Experts of a small language model.
Training: a variant of Muon for the experts, 412M tokens.
Below are experts of layer 7 (counted from 0) of a mixture-of-experts language model. Rows are named gate (a neuron's input weights, with its number), up (a neuron's input weights, with its number), down (a neuron's output weights, with its number) and show model dimensions 0-159. Each number is 500 + 40 x the weight over its row's rms, rounded and kept within 0 to 999. Numbers have three digits each.
Before each expert's rows: "raises" lists some tokens whose logits its average output raises strongly, later layers aside; "comes before" lists some tokens at least twice as common just after its tokens as in all text. This comes from a sample of Wikipedia text that the model never trained on. Tokens count by the router's weight.

# expert 46
raises: " instead", ".\n\n", "ether", " rather", "irc", "ë"
comes before: "0", "5", "9", "6", "4", "3"
gate4:520509500424443475521500517542506512520449527513468454478476540525491483553407521515500368540538453455499468484516457556565473503539466451453420439526547542554495516490436538526449452514499534544510461410503530457465495520494451504494506453510532455536539527474541506458486473476501547559440506448512418589452521442445461459512460449549556483431498532499542535501523456495492453478514505485531485542418445462462491506506578549481508534496509457448425531465523477514446568528514463
up4:526465500497509500520464490553535575505439486572544470531446554551575510493494469496504517468478524495447491452520467486456562515533485557484546427502477449504517579490534553494528490548503459438475491602495460567512468418482555493454516451507440472490573504516501486439466536531539506468505492425506449460574510583495471609498539521478454569515457444515442476507513547478539499486492524477592468547533561479531514489524477557455474488594496507482457487466488458502537405506479470
down4:565437496464514438534584516485465546493498513557561520470475457571505533577500518479562476501500513464484546511483447506484511484520532452464461519483526504460521439470489516544551519501459527487603484462437493494502463498518567405556520532489495504528477419531474499599445570470434456466482479484513537492480489510496516440530534466531541539550459567563474551486458522513572506499554481546503565541460523514575455445523490534496467425497515525487495466529488465456494411620483495

# expert 40
raises: " the", " ", " a", " this", " his", " its"
comes before: " the", " ", " a", " his", " its", " their"
gate0:505459440506511439506443441577544490512445498520530566560474488433531512518533496530499540464537597446484485513450575543488455529494571499458458437522465467472501515441488538483529495466542469469419568507467479476360494534457432484523485501535492465439552441457492536467540534512532574510541462478515550442457552511493472519555512487484523523524487488489445558558447466494471422455530544493509434419463495543510488536520494457488460522498569549421464507465504458507514482513509490
up0:469497467511539476490546516535469528541475498527474394509444567552478518427462498536550473555514520474593463476515501455509588510488441506498541426469557532507456444590511471433573506489490546528544515519535525455587516410523463457452487505476491569456476540523475493461528530485493462507543516470474483508563488539509531534503490449512568480536401451481477445489484449512548493471484503590476510516532504547482562483502578489504526496580465468551469470500487562505457517597498481
down0:496445451518492562539510523494452528541500466515476554473450538525491474572523490550471467431423518540532601412482425482480504470446526481475531417468546551491570447543537459505568481496557504486544476498543567489490473499528532544441472441498519462523482528528521487417564458482569496405497453492520493558458536517470528487455463464427435499489533490560500528515588473503494519515482509558532557529550513467562498457528476486484481583557473474427446496523504508527458469485485459

# expert 4
raises: " |", " and", " or", ".", "d", "f"
comes before: " |", ":", " career", " |\n", "\n", " information"
gate0:596507487521538364564502490512516546525503462484477525501543446542474504510532491517515537456477434473428527505539533499536553480552567515557501513514549457525527520479467464452585546519525477512453490452461406432443509493564471542519509501504539569480459493474496511501476492529469416456480500407515491434492521526427548511577490492538429462456465523500399518473475495605478485490482436489541519495493500493554469462425519533474488476565527443528477470483453546501491489479470499
up0:509543572552551508541568524516508508499499481477560508510526468524449446545437524500534499467490474540429489477512533546487428497525489514423456561399563538589463486439409496534521498489497501456507542449495472494530512496538451498496497476505504559472483515557502490492467517445500476491523492399482418468510474496483520439529435531488498466455521445527460523534519448495483489464537455556510488531538481441601416457430500495500582493572497396480490457452503535522481479455570540
down0:481479459551487482519523447492426472480505573463516452509491507495552448522502509511475548520487558522471488463478466464447437468580579497515552528495462541538546590521477516473564535400483465516560459617518518502530509443485536529547489502475508504502474448453513518452526427584521510402461479533581462482504492471501504500563485516457499536551515441545476461573537482508531486533540474486524478477456486513463583490441551486483507492462439503517501630458466545468477473520525527

# expert 81
raises: " the", " as", " which", " while", " he", " but"
comes before: " the", " he", " and", " it", " but", " which"
gate0:515476540485544483528499544532544513475486488537437439512563465472504441571477479527487466501555457512517500477513492479514502536499412504456521486441462516513499448556543529499531492446483547528427466508510520540522513460453567510481501459596452482556519481504514534498422486496432498482534552449480507566612555526563473547490459433484509516465513475461380510501451457527576496472498512530505524532471540488426484527412520566478586519543490475486506601447562488523546551507519539
up0:529533554429570457505512600501524520485543481503445430513528521403525502491464431510467488512535488445536472533459489511524509527476489536514492511464463552489511535551491500480540519509466484535430463503517499530475515459473556550489578388572515461556512465508527543501415442460512449454527489474485551521512552535564530517536471443498522517507525503477462522486474473538525506541501568528464490561496495510437487549467507583455563499529535381544486594457575434490450496513472549
down0:515489498547479542492479542517527499533399478465446524491472507440477482496499568430527487505437461452566453555527475495443543439491535458519538453565458504548465537491502514494501522558449461450455474530512476530445552508531532472555485459443544468518443539541516463459528443431540519500454446528612536489467538524587570469501462456513505497472535517584489479529524553430436479415461522536471491552502502500486531511532476483547468489492464506489480424469474426475447412521543530

# expert 68
raises: " of", " for", " given", " and", ".\n\n", ","
comes before: " of", ",", " in", ".", " for", " and"
gate0:463544482450471513436588465560531445524422520452489522460516516489543474428465520635501541435569438508589535460450515431488506517455455455452535461515500559479469508504529507414449426485514478547541589495454534486508489525483538513489491485509464482546553448514527505452533473541525450510471462502535489496497506563480533460476410554521530570478436487525529552529515491556483576471499526522486590512522456575492540468508497483491513526469532485505502451465510550498453502545502475
up0:524463527430610449495549605514522474489549421525440490518492444443545538484535528461521484539501510467511512544497528494462501527583527496585551508499514516453577559526507458481529512501437429441507522570583463543516489516483567479519440523421446465501552541468478563438439469445521509464483532512482538492485473532530536540549533539493536511509617467455419488494507514495520437505475491598550507520488507494484493550493507513462533472492515475464495443505502465503561474542499470
down0:539454566468457434480510516480497492487549539487488492531512531509515451455492505470448475542478503530512470559570464528552490435520482497527500504573493522568536521472487489486532514505503463456526459537569430440533552552515512491407546487465492535488549573454492489486516434488491537426489586401466550482500496464544498430496439453445519588522563489474504500544482487421488465546493497482394525511432486530474531467525468474503512586469472417471531474531527520460432502426564491

# expert 54
raises: ",", " and", ".", " (", " from", "\n\n"
comes before: ",", "\n", ".", " (", " and", ".\n\n"
gate0:511491497528451551499542518531515426547538541532510444509488465504478488557474520561504505548502495532553532407501478519509550463473468542551532496489501544560533536515555528447518529501458461502549448474467611466540513528461516482513506508414441504447504562529548525561553447513479555450512508506480409623503488521514438495506475574459464538538540447459537486569496473450436524588507446548511482492498493514434513433494481555464525479511453498499482484498562477457554559525507420
up0:546491520551536442476513429481542524557469518473488487513560563538552509548478560425408513551475480537472493583500527461533549436518471459478482542472497520488477486486570465491522463537509485473443475525520431450578556540492496494538464572487499538480505515465470511446514466439466526480627508493551427527529547529442548544527548499469516427547428481441523527526451503461511498426555436517489526475492502501554443501492458508489531499428463420449462494558476511465522532485544481
down0:493472494532526493542552490497534531479448503501490482548509550446524535490510567500538583508531480479484426472536502505499491542471481426498475504483451423532493525444461468474525517539500568465457505514533489570564501523579478498503527493469459473556495485446489499510462544489484496537429517549520575489415482456477600547494450565490548460482576446503499545437518465555423536499530416528513450452436522566439497528539550512439560540531443495405494548546473515441550537481481527

# expert 49
raises: " of", " (", ",", " or"
comes before: ",", ".", " of", ".\n\n", " years", " to"
gate1:473590483443453492509476461500527521482551535460533497524417511450451527470582503568529493500498410615483458477466484492422550437518475493504514456514458520492563546476561540473482551497512528537554503468488466520538545462476487621535485527471493533528536524434521494469512480465422481511529500529571547543447520539449473528514440504468487387430481471492492498426487490506517542486541485481501479526447451520559435531516492529506533505500463535430527439543495507502508531411476462
up1:421563528488558523513507400536511548476530536508472444529530507484502462489584509524501514482564479579506450525477467513430489448501518468472507489437388491529542477456540508456565461413511443478462463498473522483494490450489536624558510512511542477560515514474462516467506483454483401505515597516521502516558491451565538512528496457549519474467449473489514505488470443484496508505430474401503485455496523446473525459482538560472533449478512506439520439505440527501474548476541478
down1:486490505496553438458520524425479522513507531532496567498524451505526487500440514510451551449479540549545512517462484503458450528484558553594562505500448460424546514543499573433509437515476466554564539513523465573478497464519424539509457444560472527488524528544513525535510552493481497486486453559518491488536470515488476490467492459534534535543504452521472532451512548573538490538499439547499488543564444507525424489512434455502453449525487473482563573600591447447532529565495517

# expert 0
raises: " (", ",", " in", " and", ";", " as"
comes before: ",", " of", ".", " in", ".\n\n", " ("
gate0:598537528522481425514474569557488546490492495552479483484526479437512457492492541509498495466486422496465506503544468510496499455444494574509516534525479488492502556531498553486502451492535562509434505518556514405484530531508529448453496448485502437500572433420507546559514516502463511487541552413464530523436448523531538447457454486552502461501532492497497576459469478609510456512542601527479508478503458533488511477447513450524578506557505483454513465524402444527422490492541488
up0:523464471447501527473522492514526507473529454505561441564484483540441561451475416485551487456451496473523534450506443543508564456541486497518427434517494472452514466566497526463488527514492427507505456515490593582509540523472463521551413493569474446548480513530497545490538458543542443510458462516528537453450527578506527563574537553484511552457518574575497456537484522493550512508519517558534496516430466502541546505524479527453573499499578443482445512497566474483469447500459479
down0:540538505464546567475535530477494427551483510541488502467516534558530545485567533487508480487541408430436501529478484523520590390519478463497496428512533480563494529482504496453487487546508483454626525485517492528613455505529511519482525520529497472495432451547499471518533513543580522529542575503459519509464472513473641508518462548512528467522511483500541532481472555510512517482478492528477470484475440541426511581475514475474472557450493455456487445537498458458528522447539483

# expert 95
raises: " The", " His", " He", " From", " This", " After"
comes before: " The", " He", " In", " It", "==", "The"
gate0:543476474489484526458521449566524508480531491539512492530598471558519466566483516558524463505486460501519524494575502427518544414493540468516451440556503564546548470469519493574471564490470497449526430548433548430468451514457453509418572508502489497500435539479527491474487503548471501491528531440526498473470485524472529467421501552458600515574527502446446549419528449518426486490493522467453438445529467512469505497456497458505487472504542486578552431463496496492523538455503496
up0:493448467474498484494502533516456529480404541556449549471470518513525507563565549525470448451477542553524492496561511436532362556533569510501502513495518458529491535506475540499492486445486509472512509487580454507445474490516587576429477557522491484497490490541565525510423479534439568458457528444481488487521480446524415426490483469432539515529538513520465467454532510524490460481528521506492468535564492494484459433513491498555502497517526577490486456438482437520427517402527503
down0:459495529467508493515492564420538516519517581476407501455420544501453511509497468492543495514498522473547521432477462495484504536518514547558548554490479443466486544481495509540450539509518483474488516481515454433480480564457494475497494424538502500596482530473550490492535574402497541410554431498503489547415465527480476466486545438503476496454531493460504484504476565574467431478428514484516504539496471474489563544531453539529493479588573480532521496502461453539510546512498619

# expert 112
raises: ",", " in", "\n", " (", " they"
comes before: ",", " |", "–", "\n", ")\n", ")"
gate0:494529490483546469526458472531452527510527426413492555504608526459552564485486512431533533481484473506526501525491505501591506496581543462460467493549478491458421483499365541501456513483494468438552493543528549468547515524490540484524501579487513566459453518457526527404455566530506511477470506470500512500537582470512527463543529566501430496546452518491537535526472495555553504500541480500547505535457520442465588524492538556553515495517520480523452487502563485512452541532504432
up0:550519509506550483568529565503449487507502505482483520498599477507593474536556485465512525487439487503475530508452494532555538547549549474496472483566540484458461473589445544540386505461501461530532469518521540435567512501423533474534555507490495540450500515463484505493418528516539507498467500477521478418547469523505581486498546594453465517511456497474566507520452478569570552525502513576544546547447469452512480500466503518521525435530465477452451498518573488500489551461499431
down0:522511559498424484501486550485438490551554450518469439479448485513497513512520555553431495569479466543542548503487577429442479549502598482458438443602501527476462483503460486495495513428503533467516502444547521467512505500455501534551437569535502536446538530501473532493435541493474431502458486477481514526468536484539522469511532471504495510506457548428504443570500535559468522438414515523521448465527456462504513483460541535527544445512461454554545582472522460438538482446485560

# expert 67
raises: "-", "Source", "be", "|", "===", "back"
comes before: "-", "|", "==", "The", "===", "In"
gate0:473590452446509504472513483512465415547521466544465497437522492546486458476439501494402541438585461509526577498533512493445524530481563488462491459555527462480547491524551481490451460507535468532502466529493501508528584500503482506495452576434506481544570485457482534502523540460479465531548530459445496503533435464441506489542440539517540514576525535483489513532514524447470531408467519448482416438440494476542486545543498489485441519500481471530547466461429514542457518585578500
up0:580471524517490502471491527490509517507498539505428513568552479577535519478513473564458498451475488440495382542541475487529429482537582512526507495523425502551476449533519516540523533497529502538525431552544479464529489522512524431460529445521535456499416515507393543493481470449458555514472427535470451487497478505507597500552492517492467551412511535522483484535514545508474476496521503565389529461524475497560432462459499451530506508540529464469468528530499490526530424579482509
down0:461536452539442466407573608588553520461504511505525459480513542497553526479499460501523460477575469443507592517516507544496451509459509473475502507506489438482464482498516490529527457548468566486479502447492518534547479456538421510499479502515554463542435414473523483518505586483507531447477464580506519415503547579523527465474564496526512509479512488592424455563503486477479489465469571542507520542494538541495523424502448451487513482522528577454508545515462497460500498515467444

# expert 57
raises: "om", "ons", "en", "ag"
comes before: ":", "\n", "-", ".", " Class", " code"
gate0:488444526519474424525535524431479559513474447545468533480492481531470466509446548440486514484509480521505493475481446508510557424466457487597441501464554400454568515518494557507539535542444542537463522500464559534524522507430467425472545540486475534456456545508472456538447535516541512515555517542509526493533456495455516559466548580455479465530571509484488518520489490520513577496493555482549524510476531531562464448530495498524490474502522546545381477475394531525470556470562462
up0:516521482535526419460438475515550475542536527453423505559527523548519554443522484479516465524541497568444478439553484513514440543624512523512573461554512592471452519562456485453470489466505436554488535475522464508495446498550515459480495532502482503506546421452495543496499497427446464451427475532551448526492455462423539460515523425512523519496547467550503543461572462549541529483489502468519455510491501548466519477482515429481529539474476540461530523505579541541512567534473472
down0:516530513507508431459535527450495463537538468520463437488523519501455549518598477507484495526533437473489531557549459555498516535498526461464555499573576470483506428472542498442480499459537487548599547549539526495562491506602501484486429520507496455489562460494570525479470472449557467506496532514516474499529424499497469533542465500495524451497446501457443467499556476443498602514523481544538447504458468572458453513586518527575502432597497474505548482531478468498470517561499489

# expert 100
raises: "6", "0", "4", "3", "5", "7"
comes before: " |", "th", "0", "–", "9", "8"
gate0:529521519436556447456524502479508496498479514558536490476532443501497478529489516516499598536580487553570524460515484535530500514479478438509524509502502507506507479402476562524567490458541506535482511508563500485407483503561470458598524522499486480488426535412471532524579466490528491445519441442487455460488557534480521476542561492507495525539472516507537615484501496501540483492520508504457519478502543515599520476560499590545495409458567441513451495474498560554565528495558504
up0:491491447487487550491572446474499458560564438530461575582504455475516505496489434497547491538460497488479504528515456493515521527508573489585429507541548557445506449516578586502511433464520517532466473451545428493484463501513473471546472492493560435602517553527392509519586477494535539511543517464497511555518477522506493465550511547494565552540475541519530493507478541462522484552546484483517464451509541449511421483444457541468496450514503492508537491555501478399515526490444494
down0:470468557512542454492591506443558456504467536477442537498495478528438578438572473585514493474537467505529497545526483469592495520445520407584427540529573494534470526523500467504506477532541477512474494473492481476469497516499526471505546465509512443627507533450424554518480494513467509533463511551460496522539443448497473532555438552513498496435522447543529465465451459536511465488490461474485463497519456398512480497527500506428482527481447517542518439555525519502456580510533533

# expert 22
raises: " and", " or", " (", "dom", " for"
comes before: " of", ":", "==\n", " was", " ==\n", " is"
gate0:489478497426562500518570491491485494431570511533459463458536519420437482476491485467534540578511505512529534484565506533405430555543572542478521569439459549491537481440403509513471518480471533478474503467557494508546511451442486445497495489471439466605512481530544454495473552491530507513456499451493492474500538505480441502523477490509569548485564479441414483505436471512416492469490523541558567602468474503437543537497565525495511492511474504489489490435477507501508487542531473
up0:607451543531532441439542488472541517461493505544407491529539544467529473586498524556464557552534442478493553474472539427449441506503530526468548476491481520537552530530456404485471499459481531465535517513469492519432507506458510494486451502484496460517507484487496536445464482474536483474547451534461546519524490425497488496494408470503528517529496413518459465469521522543444550497531525536469485531469524570599511490508511544503463472535440485383584469464480562467517451468457544
down0:460505457491535537501433493538492439498578455475541499537551464469558489505476489480500450514463485470400487424475481514500497511520536518537516544567555479565542577595442482544463497483470518525527505441514483480470511507519596551522510514576488521489529443526434455533562520512519472498553458501503464464508472491428501426494447442479471524533485485571500525482516422505545518518563496501554571543375581495511512495507492522461529579495522536423475575520512505524506500546473557

# expert 44
raises: ",", " to", " and", " in", "\n\n"
comes before: " of", ",", " and", "ic", "\n", " ("
gate0:475490485489493414467518485488524523509508453451500476510453556487480397473527505474524460458478508520526518484541446509394529512454452482524445497524540426510503441403467504501511524484477471470517482528575508410569474490442538511577570475557521457530531484512520532483439578438455445495517477553445468465511579528453547459516512479501544486499510481474471532463583468526480513495503498507530461524522533470539510551480519445432574491542455481501451493483476509570601408460558510
up0:446482515482431469539471534488442518534492540499521535511480455541535515488458506487547513537479558468505496427516489456431518461427469520523417492595494556499507445548486584519500501495531556452518483415504505518553439470454566551555483444548496473474477476476458485504436507466574601556561487535483392512499525469469470434493502517528508477453505473456478521493476469472579439478485493517523451494476530389505470459529478416494486489499426492576473468526546516487476454487531464
down0:508549524503423474492552540509544491550475488498476462469449462528427610559445533551504518523520490491473552502480519490543488498492477423438541510475574525550452479436460547509494492498486478476507411457528524480585467458465563493489451556573523504490474505529434597502441579507466470522484525536510473538524489429456525479527498461482521490529492496451444457460528485549473496457481389515515453484559533536524476522564511482511579502541494465573518595465521483520487495512559559

# expert 123
raises: ",", " ", " and", " in", " that"
comes before: " ", ",", " in", " to", " of", " with"
gate0:516541457501524449468506508475479494467512547455525506456437451573396556480451499419495421517515472501493513480527502495508458498454501507467550481517476531528533602523479546468426448532535452481472517563481581520514472561469433575547495480533524483531472491406478523508535540477484461552525511501498498522424468466380522489445527573519570471520481502498535444447463449475546586518504487551459505491565527475538495489536535457464534504541495471548451552445552477513496577488492482
up0:485472422534487543478499532471499505561447429475504464508439508555465531508499513496484435609469442488489468518518562419519486539566526514522554493451484514440473443591527495526487485514539486489501473490552461525543575452500530536481455438550521431538479457460528468577518442516561500503538469502515550566504561483477505549494521507542446586547476505485388549536531508540489529481488553552472506534584545506517508538544499430497534506462437527482442533521470556550535549500534515
down0:494588538453475455485519452468519512494512551531489553528487459543479590495478547484475557551488653510562473518593469509455520490475551489555547427532447547513448483496489507489431475499514501500489472516491455536478497489484520475381466501520521557548496538538491498536482547487450535540473490502515525512467500528578453478525522492484513470607491506484508554579520474521518519511518518514465540449526465509574545490436498498499451465490510519632540466456500471465426490568517529

# expert 60
raises: "===", "Con", "==", "General"
comes before: "-", "|", "==", "===", "The", "In"
gate1:543419425493489508512541534513477537482545494499480608483482497461528540486459427410439432492485484449519495547522459529585478537486535520485473544428574510525481546486462567543453471426506502519520487495566434517488519484510465420450528496531525404467517479553507494479541513539487504453465480486537549475491516466498563519575503534501500469580488480501443470467548462523462546495446502432445429431464416475560508534527495493464506530527527494501557490556445494483582529491531522
up1:487509424514519454525531479514506526556529516517480568510420508481416542538471460430485441589479499456546526520551492514552493497521492536440488532357519492518500547485460535476481497420512508449511559489427416509491492502541484435442509523495499460517522470569509448542535524471574461506463534491484573463490556496503512519559535519560530499609537549508404506507562491479488527423471434472468459523535508466487520537491467499405521498553470495481533493516504448521545510530522510
down1:501541460434458545458541554554488480508459525537468521485565491526458543538511495546462464463416526505535507485468499510470485508556497520467564571445455563487460578521460500543514562466457499520571477514523491546553529494458546407467502557546516462522505553460481429507487524511420468503514511450498497481525535463560518456499492551425467518462579517526539527510517535526495540498410502436445458515512483511512442504584569544435543538389514465537515496468493473554435459469528472

# expert 105
raises: " and", ",", "\n\n"
comes before: " in", " of", " and", " by", "\n", " for"
gate0:574476464501542516437447562570474479482482506569506472469505484578480403494470534536519531565520494489526483473507522437538483421464428539499443494456528504477423458530523546480558528510539499461497433428510552486541506529447516442495491574540451525522460504515470497488499505516477553522563464469436505493508510444521400568522475571510485515529498500501366549508508528459535480498496494541533571530475466528545502460509485504465486512439467451505544532442537502529553551450591478
up0:451522445472491536562501524533418441535465536531560501508490445521473505511403476471485509552509462422488542439550487558588548595464483428513582504433524487489472516479491496446555521525507541574509469513501465455496504474572483468493493507529514502499553531443404495520492480515541559432450468470508441540496474548485567553562501507542506489550472557574528527531492535464515522534485451479542514503500482448394532490534408481479466521458501476494520525423470538464508496495489545
down0:421439474516473472499453495543512484535526451559433555502448504550521499541540521508405472535513441498503558462492518460476437459487441543504464507475523467461610470537527442478505517517430553497529468508490535557514538427444476448507495517525574511469491488454473619452439467556552597523540486503495488545504462484504434514508484426556518523487487488504531496532486403439480575456555466510468495459549512441526478439537516535518478477481529471503501572525473522430482512512481491

# expert 127
raises: "21", "17", ".", "19", "20", "14"
comes before: ".", " |", "%", "–", "1", "2"
gate0:455474519507533465506537617452577562528490471450491476491491506542455509475564480478523469523468518447508519532502486511567530492464513434463499512491501550593538496520529454489456424507435513496521459449527442500426489504569540449568473441487489515502567501500543539498490564548459468517484564537466435472499512492442429461490525530574462482465521468487562535587539552526511417472516445533456519459476487493505532570551460523493561448471493540502514538552450453505511477560485409
up0:555505440493569557445509518515507515483525503536462506508533474451508505571472458439459504471515493550522511538538456546470464428561511588528487490493533530431486538481505460448499470524471601431517525521537544522503513565476509535459505497583429460550554518461377542467513486505460483449480464466472481537433543543504498530486588468484540514520505514567462492560494465480553459512479523545497456472553553451488559554540486532501503418487611500496498573455514525464503500450524532
down0:477451577568522475535528489471501546507473570500544439464480539516493486489523546389484497511510460523553494461506589501500474533430487495546574524527609525484516468455555553608536500530478542526488479480525472491572456570502435538495513526474604518465509485498467466524443458559494464530534525496520523475540536488509527541465529413459467445465542464417503515570545495512538539594492529499485522493543511504471524533472560507524530499525484557522515518476479483428432474557545508